{
  "init_std_router": 0.0299,
  "vocab_size": 16384,
  "rope_fraction": 0.25,
  "qk_norm": false,
  "parallel_block": false,
  "init_std_qkv": 0.0153,
  "lr": 0.00149,
  "beta1": 0.9,
  "train_tokens": 326300000
}
Below are experts of layer 4 (counted from 0) of a mixture-of-experts language model. Rows are named router (the router's row for the expert) and show model dimensions 384-511. Each number is 128 + 24 x the weight over its row's rms, rounded and kept within 0 to 255. Numbers have three digits each.
Before each expert's rows: "mostly gets" lists some tokens that are sent to it at least half of the time. This comes from a sample of Wikipedia text that the model never trained on.

# expert 33
mostly gets: " Paul", "AR", " David", " ESP", " Kar", "MA"
router:130163141107136138165125130113098109132113095122152069137087143142183129173078091093107118144155151133136140105153182151150136149131080124122122114161168155138131110126114143067158122126135094123110131155123131096137106146150123148143134082146116153114177163178112154109114166123135126137128141152112112147083163119112121128134172128135112111045104144096097095156152108133103109130103

# expert 9
mostly gets: ".", "–", " United", " States", ".S", " —"
router:088148121148137166107123130121115106169136135109114152127111150120152130109106091108125132140177100131151120120127167152115147172132141103142117151132133141128077111126115144110133132142121118123101103108139098128135173117103113166112150150149140121124150116154127159105150152132154084107123083135146102137171105117103132140134149098111161137116123154092096105110122146153145164103139

# expert 29
mostly gets: " to", " of", " for", " from", " a", " by"
router:118145125138099103147133120111118076138118069099128117150135154148092108135107131126118142179116181118111107110120093131085125115127140136163127127119085074108103136151140132144146127143116077121130120085136136100147103158146144125123173150123076131112123123119133139151111123078131149090098118110121127126104163166070150124144145150098107080087191124099134089150143143125109109167127

# expert 60
mostly gets: "ust", "act", " Jan", "arg", "eg", " head"
router:112127124111159132105140157092120108129133162141126117116122124085150158107095139136176143106102189126145140133160122125147166148107116160151090125137083146098096129093134134182108125111165141180146138117103136086120050146122130143127138150143128175123160113095130143110111121116132112124148115093104107163059150115095138168143154143106090139122105132106125100154083107131082101154115

# expert 21
mostly gets: " British", " James", " Sir", "-D", " Australian", " Canadian"
router:110145093150161151146118112119141115124172170100127121114109102104117097139121114100093136098139131159088131137170177153123116133133125123130193152109091111079113095141132094124115173129130112114114097136123123110129162107116137102150115129095148101143151152171128114133124173149142144123136152116152137133111143144130122106108133160110133132131150093174158167158123116159116108123160

# expert 20
mostly gets: "″W", "14", "13", "′", "978", "253"
router:110127140145122118155098097124161083135119173089109178114176146124161136088127151106097168117116115144149142115090142114148121136127156123171118146141135110105122150158116131104088168142139148141170128139179133130135103108127126183131124148090140103164176142140154127122125134136119163138104126142107128159143117140167115121143151183163108171142111133147150124091127145158136156161131

# expert 23
mostly gets: "se", " Cal", " Col", "hen", "-in", " Ol"
router:124134123098175130101135149126162117130162172133123153130128099106131142131096143141172141129134133114105117126159129079119165113111130158121097125125141130102144143100154091138113106095141107154133163096093122109151105151098174112165095117170114179155137143091137110171102113122114107123149123125085101117044098138094121155107169091153107138079108119109114097151120161114131120111135

# expert 27
mostly gets: "201", "202", "200", "199", "198", "195"
router:129104134100104113159127154089097110177102109154151108152145107156103142134144132112135154112108119124148100133121140098121094108122136114124154120089146085134162148159111140102130129108155172092111134165128097113105165110145135134122113119150130094103132153133125160149163117121123115119130099120149113139127145115128119141139101107102167113121106100158159135156114166110143114101131

# expert 47
mostly gets: ".\n\n", " |\n", ")\n", "==\n", "\n\n", "|"
router:167128117120135108102112126099067137134141098133132068145165106164141094125113130147129127072134120105137133122098127156128136155110125129134164094089120052173147140118111105158146176123088137161131110122107099112119137138138150161132146153121126114153099090152139095102099079127128094136098128129146098124117143128134169137118146133156161141190170145089162145152140087086152154144108

# expert 28
mostly gets: ",", "),", " |\n", "\",", " •", "):"
router:100109099088087119171113143133147174119108088101135095122125155121118113135105145113099148163107118133130130108140149122124123138144120139128129090112134165160138122119109097095124107126099185155173121089114111120123111143161140141137126091109115127099044121151097106089130123118173101112157157131095130114119105130154148133123101143144152148138130114153152103121150133151108078134171

# expert 12
mostly gets: " English", "″W", "ford", " Detroit", " York", " Texas"
router:107147124097121088132137107144182160115127121155092158128133129084128150145148144169086159134145134099105160139168100144102191143081119111136119132119134089122109102050157124122117171100180113124145153126108122096106119159161077125127092114147130168156153128115163106133089135109113101121114156159140122141086140145143120100168139136165113161083119131131115123141139145121132144110160

# expert 41
mostly gets: " American", " States", " World", " US", " National", " York"
router:097150114124109160175131128133115158146129110138158168106186098136141120137118137153142143079131138127159123144136123088112127118152119116169153137088114149181150092145097127116115146111093128150140108137140170137159145150134110147116107133190133158139139093106170148141129084135097125093150165113153109140103127112126131139131128152152120153134128138108109134124109130158114086096145

# expert 56
mostly gets: "-", "–", " to", "==", "===", " =\n\n"
router:114155146119122143134103178140092090169118160137123098166158153125096164129126143117109102150117153091142143160156073123139105111189115115152128149110156112090117097121121118133122153133152139124148102100142115118200143099128085202131157167117150121123088143147127114140139114149111134102167161127148124129144105155143144127157110128142104121133177131113118129173132126136113109144175

# expert 46
mostly gets: " member", " support", " service", " organization", " case", " services"
router:139144104129146166133112127091090115129165176160106127110127128131155138147135119161148142076137162119141115155110105151120151134121137120146124144123109161129135136117106137134135169096137120084119149095117101153112065108081138126119132141118135200102134128063146129118065141099090109109119119102113134142107144114155124142090138126158121117102133145133107078138141099144118093099116

# expert 19
mostly gets: "ac", "st", "end", "ass", "ast", "ind"
router:126133069130126143125170145136150159109168130154072142122133101107153135136130131165125154143126161135131100146159094118133192162139122122142094120127137118133106163125132127189147070127184151151145137080105121140115072109143142116118088152133134199107150107126163103172094143125082103087176107151109125168080105126121125142137161105157089131086079141151114101129115112151117135149136

# expert 11
mostly gets: " group", " number", " Center", " Division", " line", " director"
router:114151134137149138139102134096082172158133131128128108158134112112134075104101108117143107131130086112122130130139139140115128138158109167117137119123167155147130142154126128173157121159129154138122141114064118140105096130125135116126148113134108179079099164130138126144082101085098104128124111147065131132097093104178118157142143119119093110120079168114116121131101122122117097126123

# expert 48
mostly gets: ".", ").", "\".", ".\"", " .", ".\n"
router:142120127159148135098094088139115140132131085149136139169102158135152122115109104193108085078139074143110154148109131092119149188131144071124126117123104140124125093129161093156124165134121084122092119105137091144108129154110173119136118133097105156149140189126144125129115113146112121100183073130128088116188140096119139145157124103157127110122098155108124129130156131094185176169110

# expert 44
mostly gets: " up", " On", " Th", "On", " At", " As"
router:099148131158162140116144154118160123142161162128134090127088153091146147132136136155201159110116120163137096168129122140142161149103131134152094108105139172134101158076179118171142128096157124129144151122129130107114097142081118129137081143152095173163165100097137121173106123111132147141142139116092137131107115155143172152133122095121114151091109130098113113159073112132119120157159

# expert 49
mostly gets: " John", " Mc", "ley", "son", "io", " Green"
router:108173140088126154145144135160136117130102125115138138118125090128134148143144154158134121133095162164134146142138136139117139160155106134139089092146119116108095145133137111156132115155123092098091167113124121160131100157100091123140131166127097181165160130089107128149080109128081110076152144131112133134108133145126114178143136162137096143125095124125162091108101102110132129119168

# expert 16
mostly gets: " tick", " \\", " ft", " mi", " km", " cl"
router:124111085151146125159086101080139133121126123143146102086126127147151081187145129139161125144118080180110122115163149144160147170119122152118118145140135114159123151150118138163128166121098129163158121119105118122160084146171177118130148067116130159135122135102146121142070126117119068095139116153136114116134108133116131131126127131149098112097095137159106084111141094064123124122147

# expert 24
mostly gets: "=", "{", "14", " Website", " three", " five"
router:146135105136127132118130117124084108169077140079145105109138106133159096133101119106111097162143120149137112080094093137127091135130128123143175115120133116146104131173090132174156135176127114138099104203126151151110128126137149150067152120137155104132083102126124160093130108148111126126087119112157130158161162111118096169116099137120148109175176107168147109136086120127112137099145

# expert 8
mostly gets: ",", " and", "),", "\",", ".,", "',"
router:136158115126100101112180124148141131130101137100132139148088182115149113144130121073143166123087095128157143149098108144139122139165129104146164142170138151133127137127103118128083110161103139155169125105128104156128090103095162114158142139136137112133124106149133158115123159131173151166140182103120135187115154127127103133092113172160129137126153102124133144141108132144123122130141

# expert 4
mostly gets: " the", "'s", " The", " a", " an", " A"
router:133059119138132118125089091152166125130109152109134160093126157090121140107141119109091077168137121097137139132129131143097103102148137122104098144141159128129116112120150144090162086128106155168118141042136149136098160141169089147140178166097116144115093118121121138145148110151170143127099104102128117122158114131169122068170081120108126111145151146143100144155107151096172122140075

# expert 39
mostly gets: "ull", "el", "ir", "berg", "k", "rat"
router:091117101120160136125143146118120130103144112120102141122111092126145118104114133170163131149094151131153124124151128111142132159125147165149102129120181095109113162136197100164145120098177110132103144126107146149091082167125101122132106146141099174124158114075135118161127115119123089087140157138098128151099108132141101165141175116119108125095109115099099099098130126119100122151151

# expert 55
mostly gets: " and", " which", " who", " or", " but", " &"
router:099122146118115121123153109129152164124160143099123178115135094112122098156164133114115100105121097101107122126172081102117097134136105147120172170128113135167118103111139135132140157143144181100100114119183101159123180113136125149121151105111096097146118125136127139104097106122119130145126132121099118158146137185151129115125141130122144127143138130113130153114192135115126155075170

# expert 36
mostly gets: ".\n\n", "\n\n", "\n", " |\n", " \"", "=="
router:148137140104116134174131167130137109107140095156122107146113113132071128097075121138149160113113153129155145153139079101123117108145144175123129098097129131109163102138136147144157139109146154087172092104060153142147136136132119124074113158143104120144127095068106096109111103141108119106120127126168134110106115115127139115095140129141114135147127148116116119155111133168164151145083

# expert 54
mostly gets: ")", "}", "\"", "%)", "'", "\")"
router:124125107108143088146080102143140150172145122149142157153091133114124144078135120139123105115150159127159133139108110151113129128142114122125131108130128110157126145125136135146156174125113130139089135114206142148155139085147139131116093137135134109115129117110084159139122093054133122122117087120156131121134099096122095152147134101107097092171147135093141105160125099113124111115106

# expert 22
mostly gets: " the", "The", " The", "the", " Phylum", " classification"
router:163117104141130115077122095130151130072105176137085122102138162125106127121128103130115136156125143137113121113134112131142137059093153132110150115167110136073125097132149106120128125108103116140184155111111130137101163126110128117149141167093103092120126120121112138137170194126133148130161121120118113101148081133138150075117126146129126133145163082147094172064154108165108147114101

# expert 34
mostly gets: " re", " during", " due", " through", " with", " joined"
router:126118113094169092131125171123093156100146129114102147182167148128131142129121159149158086131140117139161108134134104155137122131114134132141116104150115092163149148085138080112117099137140116142153134117090130135148062146104126076126101120128108184112152115062145140150125131105095141092116117170078167119069098160090121158112184141149117159108142116121142100139108107143141108108143

# expert 26
mostly gets: " all", " film", " out", " part", " series", " sub"
router:114135126160169141122116149105113141156132155149117159129140130126122084108119146148164133159124140143113107158125143117100161150117109126148147163115079101155104190143112147136136113115164103115124129110124129119114114137150141114082129133140133159116114109078165143187084161090126082089158132186109109112101131152132127164121132119143114100123113125127131143151102105161148144142095

# expert 30
mostly gets: "201", "202", "200", "199", "198", "195"
router:181101112138158119121136118157129127153163140172143167153124101151130147089145152096076112093107116158186111151113115115138119063157099119131146134139149132160177118138090130118117139093113121105083098127128117150146125065105107137148176117103169106169177145104137156161158140101165093141132107120166100117133116111150095139133123109132112153122130123151121126089090131143108130138127

# expert 3
mostly gets: "67", " Union", " Germany", "87", " Council", " Congress"
router:093119123126149148124128146124109117163137125115172139122127107179160081177088146138125133095140116134129142120147137098097147177125121155123134143156153131176174154149070160117160110094153126103164090132114159158154051114137127108094115099131153151083099176135142122107115089166136081153079153160132146146104111135143150153054148116179128102149104113136133085125132130128112125130107

# expert 15
mostly gets: " ", "Scientific", " classification", " Location", " (", "ut"
router:108131135125106144085112109156127099106152142094132154100142154137076162091149104099144158133135125131091175107102119172124138125130100117108113171173138124129113108139138123049091104153121156138127079140128111137102144123175150082130163137132144108150124171103101110117136162136140173133171124137148191097154162109122122145116103146138137116148113122123155143091174137128111122120134

# expert 63
mostly gets: " ", "/", " ", "—", " six", "-p"
router:132103144104120130082147094139112123169167160122185114128104157161119150091143124112141095153137131133139130146123176112118114103128102111146138151185136102143115113108139131073103069123133175131117110143101103113131092138148113128162147160135124142111129166143170112137172136141090184125146117093113137129131172105084106133120119081132125109137126173097136162172113114107110105098120

# expert 7
mostly gets: " |", ";", ");", "):", " —;", " While"
router:126118163132110142109102140130113114126110109099099101137138099103156143100122094116117124071106125118155096156100154113156125131133131144090164123125102143145160146138125134120122125102142147157126146160112158111124172144163112091100129084092168119151113111146112116141140102088157191147085110106133140118162135136098152050129151128104143090150111122173116125131117129109148140131120

# expert 0
mostly gets: " al", "port", "ail", "ang", " gun", " Lake"
router:153174123104121157146093104126120114140173120131162107116129145148108101127165104124103101105134111153147138109092155103135157132092118093137137136113147177124135136111170148144167103171144116090143131117129139118114108133166085142118115145130131166121116167140115089110104111149112132177111138149124140115117068129107144138199149094121121129115126113126144125166135118089126133107139

# expert 18
mostly gets: "son", " Henry", "wood", "berg", "ler", " Smith"
router:113121114127159134118139177127156147119105108132071157109146081134123114121147123134138162108095187144107120118150119126116116156133106104181088117129164141132115169133152095142144142080159096096118162126117143145125085143145135106133094128146105202147136089061155125149113107107080128068124135137098151126096095147120091170113151122117113126108089113126122109087108129143089097159173

# expert 51
mostly gets: " be", " Y", " H", " Sh", "Y", " Q"
router:093131113066106092118155137113159117141118106148120074072173110084149097147138126130145159170151117137125122139184107123111122166158096078122140105049137091142106108152152164159132122160140165193119153106137127091098147174137085143143089115195108124096120156094112151120102136110073071146093173148117137125124107131137132153171136105133087154139083131115133129108118135105116101119149

# expert 35
mostly gets: " \"", "′", " both", " between", " won", " −"
router:102103110046171134121144130134083167129132168155116134158121125172161119134114135147153097102172149138126132147123125106111137158111130104159134120105165148129136148125092108142131152108148122148124174141088117163105116121146134149108110134177123128122101103133108122157127124116106095114155097132110124111128078130115153148124113153146133125123103172140103107153148093133166172141145

# expert 6
mostly gets: " the", " The", " a", " by", " an", " A"
router:122085091147107125112122102142084133094136122106112146131098150127137163117119145126131088137166127103114115099106122152118107105117121136119130159165134110141104121100181111120121100096101080162141170120096164141117157090104106097133116139097125133162113140112130145148098074128157130114133084100186087136119169123112109075168120126076122162141104083111133142133064157105178123151088

# expert 58
mostly gets: " under", "_{", " Ar", " re", " al", " U"
router:097126110102131143092152127121163132105133135134127140099164122098127133150133126133135144093105133120114119118186131145100169120111107145158091103115107141175119116135122151177105101102186133160140164113127150152095130157110140117130147105112116173119124140073172126175117141091101119114148169110110160105092139134109117168093148098162154098113124124117138142140101110119099124125139

# expert 32
mostly gets: "ers", "ics", "ists", "ians", "s", " teams"
router:120182153129156155157141155120126168113186143091095104113144100135114137164147104154132105143171175169121125141060154099117151155114157155099102122084136161126153137139128099115154137147120134131128121129103092109115103132155141115121095111146126154117126164136168127136108147102123059126135152203137119130167155102133098101145145127154132157113073106122099084141158133118134106141140

# expert 52
mostly gets: " L", " S", " J", " St", " D", " N"
router:061153114118109092124102162136162129132171124119106136116119130106129140126121133151153164152143149151120149127191103108133165131156134150134137131113152151100144118151161120173133118094151107150124197113118129085110107188128125116153091122126137182143143129124155109160088103135075072115134151148086168118118127183125110204138178110122091101153119162148147107112096119130091127101171

# expert 40
mostly gets: " University", " County", " National", " South", " School", " Cup"
router:115124131108139161137116148099120143155149175135121106121158124136135120060145093150171125098147160097103121088140163111084155119126119160144098147078153110142167150117094088183153124086100110106124115127134142101121083114147100127178132130117165138074083116139144143155111085104149090130148127116158108160106121109135116111112159107127117142076105129110107086115115123136125171156137

# expert 5
mostly gets: " January", " May", " season", " July", " November", " March"
router:140128112140160117086137102138112130124119158129115118123130154126130140170094125141181153131145133114134132098133095167117148108134124111104141091140075125102131095106160101141123172142137139105151122143137088123123133105133126154127123073109139162142104083137156129159128137133113152125184140125111102085128157138146115138148094132131116183149180147153134133150103133115131166110131

# expert 13
mostly gets: " \"", " '", ".\"", "\"\n", " ===\n", "—"
router:124111135098115143124146110110137180102149106144166119175116056153142131146139111123146119097126108116141085150118143103124125137139155156138158088089110119148117124134113151117173148114166121128115152109130135151155142158110124118117165128153121117110138131104099138156136089119126092128119140141154110136116150120145160171114187078141156100130118183098125095145105085110142087172122

# expert 14
mostly gets: ")", "\"", "}", "3", "2", "]"
router:120165140150131141154156154133126141138114063144107132149130139111141121113133108155128078132132181095114142127110104105098136122136149106121175118160148144180147149153156112142138125109148109098117133107092126078106107152093111157100066152131112126100135115108135110135124158101147121131082102133120143138128160152110164159136120108134112137079127156134151091099129099100129125124120

# expert 10
mostly gets: " that", " can", " when", " would", " so", " have"
router:112126077127151116103159145130098141092128112119123126149145124149123119151113114165158134120148173139142111096157115071140159166131158165137112141096145135131125160128143135128125099084178068115125173147111125143113109197133132147108101113133101195149111127075114142174125103103134095138111150155112095102075140159155128207122115120138070132105142144128145101087171126123137144124151

# expert 42
mostly gets: "ized", "led", "ified", "11", "ised", "12"
router:114134115100159124159084165109128100107171141137127113120113088159153101113122133116141088172143160152124158092111148121119083167091144129150127091107106125155120150124101134171143111142161103137115154127104143129102119118114132121121113097140142177136131117112125118133120094091114104112116127144107167117118106134161100119084145133182101156078108140097116079124116138090112115158183

# expert 38
mostly gets: " |", "|", " —;", ";", " win", " Coordinates"
router:118154150152160134121137121113153113096150089149125146124177079144106174120120110145137133109105116126140146151106112110129133113121141134078149141111174093167139143155145103145121097110112109129146155108122133102118152083123114078134103078112131139093122136119139132154118108134114139107124138109126132123148115149150141099143124161119190127111114122138125154118133104129152185128083

# expert 53
mostly gets: " P", " F", " C", " B", " T", " M"
router:101101078141143122135144151127145132133169145154114110091133154115157118111128144160165183150132140125123142120135110134133133129162119150156107162065122144137110141126167120146144116103163080135106174108141137138097096142147117132118098114165104190100130106050148126193091103132120117105121153148103127150092100161154129194127169101130097166101122132105123095151087112117088088125139

# expert 57
mostly gets: " that", " was", " is", " which", " are", " had"
router:133140088111172115107131156132111146105159111156129104130132141138161081127118130162122131111163143149150114133106131106111105166137152121144136108091155095125128145112159133113158155101178154153137112137093139088116118158137161117085137142149098164121172122104155144126161112094103102123134130148110099105131116128157083133142143141102099145155161137140114129144118131157138121102137

# expert 43
mostly gets: " one", " two", " three", "ical", "ive", " many"
router:117132115177168105121155163060151146122152126156130093160164109145139102112125136156122076126113146153128157104112125129131136168130123144143126102122141130173118143103154115170136162095162084138130153136077172100119096138085129113097104116129125192104127103076110143149121104098117133129133153148114172158104102111139120153088173098141108145124117137157146040142118090131093071116105

# expert 50
mostly gets: " I", "I", " O", "O", " al", " X"
router:130126129099145143160109126100139115090140114155110146109168132121120103125105120152128089143141153158141148076159124106140126137124101111159162157100092097148116155109140088147128163118128084130178127107112165107150128158124155133135111092162137133144125135154134134124126124108082130113123151161140142113098118109059152167134159118157102127136115130143124109105133133115111120134151

# expert 45
mostly gets: " ", " (", "(", "   ", "^{(", " ["
router:108124131133127115102112125134153144112111114108131109142124159122128115126127087158155141102146164132119112172150148122130150123110154118129132156171109148105125134115161134089156073160143143119097130133129080129138102142147160082117148117154102129132133162125109111126129127176180203135154137164126160134133152139105127122079162123097115102115102163099145143090148174148130114088124

# expert 59
mostly gets: " P", " K", " C", " R", " G", " F"
router:089140114155104152134115149102141127124168121127127122124126106097153109122102141158176155131113128121115126124152106088127104151160130142170118117087118128169108119108144083136178142107166138124100163110103132102123073142132127158132076150136108163135157132053155141173094094110117107099130132146109144144073083172152083171103193099127148186081122114092149110145096081140106114120137

# expert 25
mostly gets: " in", " to", " of", " for", "In", " In"
router:104130121107104125153165105109101120141117133095169085136155125172082127091139122111141140132136177131120133120135152105134114122125127125123087099113111151114124135132102142158166102136133125137093111171141147162155095143130120154114136190130091086136100148107135162156078119102169117097111146077102178128092177131115112165151133121104096098138151114164148086144141149118143132132141

# expert 1
mostly gets: " sp", " g", " Sp", " sh", " show", " tr"
router:116141091139152122108128126125152128098164134146116128151145102142130114124111125132190120148123112128142122125143112128143132116138084143127115116106127129149125177113134144152170107078160139142110145113101137153142096179130137114095108138150105194119139151089105151174083096085119080086127109129092135119060122121141128205108148109163079128090139110127114087111134125131096126153104

# expert 2
mostly gets: " in", ",", "In", " In", " July", " March"
router:143134109058175086114175161158058137108156147112120156139057144166132114144148154136114164169105089100139133133155168167131131101120146112132106081109153166081152158116108126127143118108101118116130146112093117149094099139107173095146115151185140195119150126133142141154115111151151119110178165127141117153151113100133123104117103102089122119121103156118142140134104143155056114156138

# expert 37
mostly gets: " he", " more", " known", " many", " early", " high"
router:111149135178139104143153136144124138072099133136133142127145165151096124127088123116104099149085163138118127075138140100098113113106165128129141124117133134115134123133119122101121117116111103149129101142132151090121142159132147108119113145092148126154097112109142152126112147087122142168105126132137131114180092112150125153123114117120110142159101160119162174119135135122120159129121

# expert 62
mostly gets: " San", " Bal", " West", " Kal", " Ben", " Black"
router:100124109137151119109171138115120119153113140143100086103138093136143119122188134136171114136106150108128122143154132152123132130138081153140083117062130100143135148143125099170095099105173107143138190137150162150076088179086129124130112127142138180137104133094142146179118102091115099099130132141101115111073099193129155169122152148122113127115098161115087103109141142124101108187164

# expert 31
mostly gets: " not", " more", " first", " most", " only", " No"
router:124156095153139140128115139112148144103122099148076086138118088124156072116103126143145102146107182131144118120092119137128104142118137115154088125127119118145145142123153114139145118122101091139112130117069160148171088158122156124134078118116119193085128157084146140146107105125137093118140110166096139132099136133170121121153171098154107157135090167124129101105113068101144106125116

# expert 61
mostly gets: "a", "ia", "i", "u", "ina", "ai"
router:110147143123126124122143120136108110163120090108081113128136142176150129108132119133112146162093166126120144148120095145096149145155144108138094141140160126119128134112189118131133142130130109129107151118104163130116116157156114106120127127132102178121169132108142117122105131107093144109116138124133102095159140121148139135165132150093114124145110113152119104119144148127129110110175

# expert 17
mostly gets: " was", " He", " he", " is", " are", " were"
router:108138150099090116189155163142138100172152115111104110097129127117113134152120141155160125108107144142132155118134155149146136153099127154136143104104133138120067130146157098159158112119147154130121137116081153107100108119138161093083093135148125122101122114146101095140147127091103112104133148128115089150124124142121091117138140095123110101128114127133122143089116101136107129143172